From a checkpoint of a small mixture-of-experts model trained on Wikipedia.
Size: 12 layers, vocabulary 2048, 17.7M parameters.
Experts: 352 ReLU neurons an expert, 2 picks a token, a softmax router.
Training: a variant of Muon for the experts, 398M tokens, 6077 steps.
Below are experts of layer 2 (counted from 0) of a mixture-of-experts language model. Rows are named router (the router's row for the expert), up (a neuron's input weights, with its number) and show model dimensions 0-223. Each number is 500 + 50 x the weight over its row's rms, rounded and kept within 0 to 999. Numbers have three digits each.
Before each expert's rows: "gets" lists some tokens that make up at least twice as much of what it gets as of all text. This comes from a sample of Wikipedia text that the model never trained on. Tokens count by the router's weight.

# expert 6
gets: " the", " a", "er", "th", " A", " The"
router:521494526414448514458473541523551524461560534433490388482476515536469491522516564489490371537439441491515379430502453543525632516512457487550525527495477556501556504544480498592478487444473488542524465440462535460505480552568454535485510462667519468486484410468441529500452555468510502439565503372573531632484457547454519383547535470493469576436496610469507471570510616555484437378496580493576450491556506466493514500585503529428583456468479507502485461520507491531486524406495445481432474448523597490546494471510511405514475534521540453447515498456513477548591525483563452613460485499522477512433458486503560507498492553528525528570406594406449577447512498458424502512483
up0:512534481495463518601479459525536415602545462441507533507509496512515463496478584538554571608477536519524441614520576628551533588570544578523604484434493474485588533554486570551459460509511550527572528577444428532461463519479518489529507483528410515496470495460466488529543452515535460493487503493513553414494599478562550461447541459522465548524480458519486595403485512541438446484481455371466488536632486475531438515476492567542511581395550472453515453483531452482473581489493540488510482492487516585461499411446428528538395441450550440525413473514384419433524551480478521542512478535465508432527496518435555525444466511428414435526543470430485540591420532430480421475551

# expert 4
gets: " 19", " (", " 1", " 2", " 0", " 3"
router:521499498603513479521550427503468503487451464508358612490493484469559486498540515485489599497514539421481590499614477419433537461549538552485449443498542541482499484535551421462559505342441520561557489588518563474485498484536556539481439579444462536519523493452487475506457459533500548484493570529465507500592508523477453485527472485549442430477482478528569478532487488511526502534552515522511633464507404412434552514522463554510474455450438384503526558410457440561372526490535500472534549500475454556513495476502470481431527478459518517471376400496497542488416542583427486498548543499510482513431656520561431578414490449465557522498388539516470474579461568528525457501576
up21:472472560441505564436487393538556516514522451508506433468385542565526471486533554458565545544475448611514482467560528508454510483505475456504501554554487476482390469516517487467467481517501532442504545492500427485445499482481494561553463591432476599498486549476398471444483464602417485488493523445453513380476431468543507529480433464524517472526428479490518525442555557518493432465524415522561568534541554489596413540590450584471475505471411444565459501534521515550384554508489616472545528462529483569454488543519459517480556439545498393528518468502512424529567429450514479550630492389473583522533560512541489511451509638438593522458556574497524549607469470476447428484511

# expert 7
gets: " ", ".", "'", " re", " was", ")"
router:465500427527501557489491463449486505498423397511508539503500436469487477457576497440526586541590466457452495476487523404528529496493416511527455459426493562464494497415419518539447550618472547458587487504607555509533534568482460519465467554471592462545545526408578488478592535442454548505533465595473502381489480491557464566490533503543534445474574536536413491474453460522532458429449482545494416502397440459511464556471496612544518481462560572494537469618512574517400494577578521493509538482599520490481541499440466526580558554574497414489545501517526497505482506424427518579505466482505521506563449552465592502585501520490426518508617497449369471439485435436520464553513
up0:417457437508458522445570563571518549543490518443556482394563573511427458488550428565474382551487574509574498460495473501489505542425511462465442526459496459523502578512560445598449509447519488565560518580551510465559456416473436491531490437476567523518452449582472487561551503544441540544486463472489421568574509526459549545488484515517546489541523547472487492487514575427505399527483511556502485430585472500554401499491553429506559466573412518336411502499514536504471445570455501456563479556421452526519556450526465425474578468486511524493404462527614462475479478494525604484520561452449423515453512467432431563532508520413439472523540498554539514573612457486524535597466

# expert 1
gets: "s", ",", " of", "-", " and", " in"
router:503504506560506421516483491462564515516424529502583524503567509571531513523451452541475478544508497534458438610469503494403519492510565517447500499533541536507378531599508462498527565533503529446484528572520488493445548449508485463481498420429487452480535515528567482478517408514523422501465442454486473407400470454514557448576568452568501595484475400490489487525497498462511520484520402451484445625554557498552465487458471475535504565554479528569450398567476417493645480551542499542491523573459439520495503491536507480567482575418572604454489493536454423501553537561632533410505492535532493524507401502437437450555518541465511470502462387552643408423491466522586451481469
up21:547533491493487482452439530461525549546451551466412513498401594398462494493545504525421492411433550475509441378444648450464510482620472500529448550521593465540496494580474431464516433520495530552479486537506531536603510472560469498479523540550544463534471424412514431477587468526452468466640478492588449538530508443526530495498518539457426481447564535488480419489527525486431408458541426511522580589475469523407440485443499589418582479570592500531391397562411524486466513535468431515557529567504506524451498492550535499478539466459491492529448488517521463506431525562570444520500516522468502426481496492539548576420579576557573461495529528483490508580513535562472491519558

# expert 3
gets: "\n", "==", " S", " C", "ce", "g"
router:504471524501445518454464523530450535505573563481497511524552490547447540420440509514488486526523538553518476438485482582557507509444467435511425562472517412536549524462463563395418524590549516519384504413396446534527499499507483484467455499445477566544499450483423392549500460542510495584457477541513468557415497507468495497435523496541485532531557463553392504457506458478486501565499479572475524551521509481480534578484552407478502541503484413547429579564504653577506582567524565434625429480543498363454487546593564562428562508503518486463559476532502548541443501509451459415496525458489514444533596463516476509481453472532546529443453595521594517459502531564462593418383
up21:418529373448449450510466582503465425531534620567485525519554549579574521582491525595486467604482495476509464420464571581472448575507527538438529479444547490523487526514460512516498494556482441485511514499498449493470492463486611545506468514568441521491497458471523500517541497446492515456424457466514491459497521429511499530530480570522545550583524519500537508500345514588498570408502500475589601595443392596443509562476483473409478552504529445494461521536463488421503503461481434553498518504562582589405596561509513528435509426498460511606535500487572549414444454497471532495402490473418480559438545409532526433549536477430525400496554455482567558543467495438502455506478

# expert 5
gets: " |", ":", "|", "e", ";", "al"
router:492492480414549587467497485499543482490474552496476477552555530428504541573454499586571464465468531471486475576520563520508395565566489570480552544497509435495583473519560467400583453377555483389492500464541428444578493411504579524493550443497520483474493470578555478502479493511480382426453514411487500573498493519565392549458354556516548442489484500479637533426533496481497532544539498487454512465444527642471530496430488506521455480542518584476557564469479490450507464456424493562468467445557539556471523551514487451433410436485377490565545452477508447474543372517516499470524512496590497490465432487501427571520503502498449519517520410491475520589525488386523550496509
up21:407421463487564493569525355509432386512569434529479485493461527496488512395427557531415546531446503460595503517516570526518560509464557411414444500505413478458565540457397507503523622475475442451466601504552367524536508494550394520559560502500536536584504570421532504539434391550449473613473450458462557490551411525505492516500517492402489457483584499548503474416442553461507478455499574476437520430475487482530531507496437483562546453426481542532548472519530592529457494474587469527523502516525521482480447523533506525536465458478476547501542481486497442530579452527570591508555593494447507484430551532529559579508563540546479413478452485467518470529499524587521551513553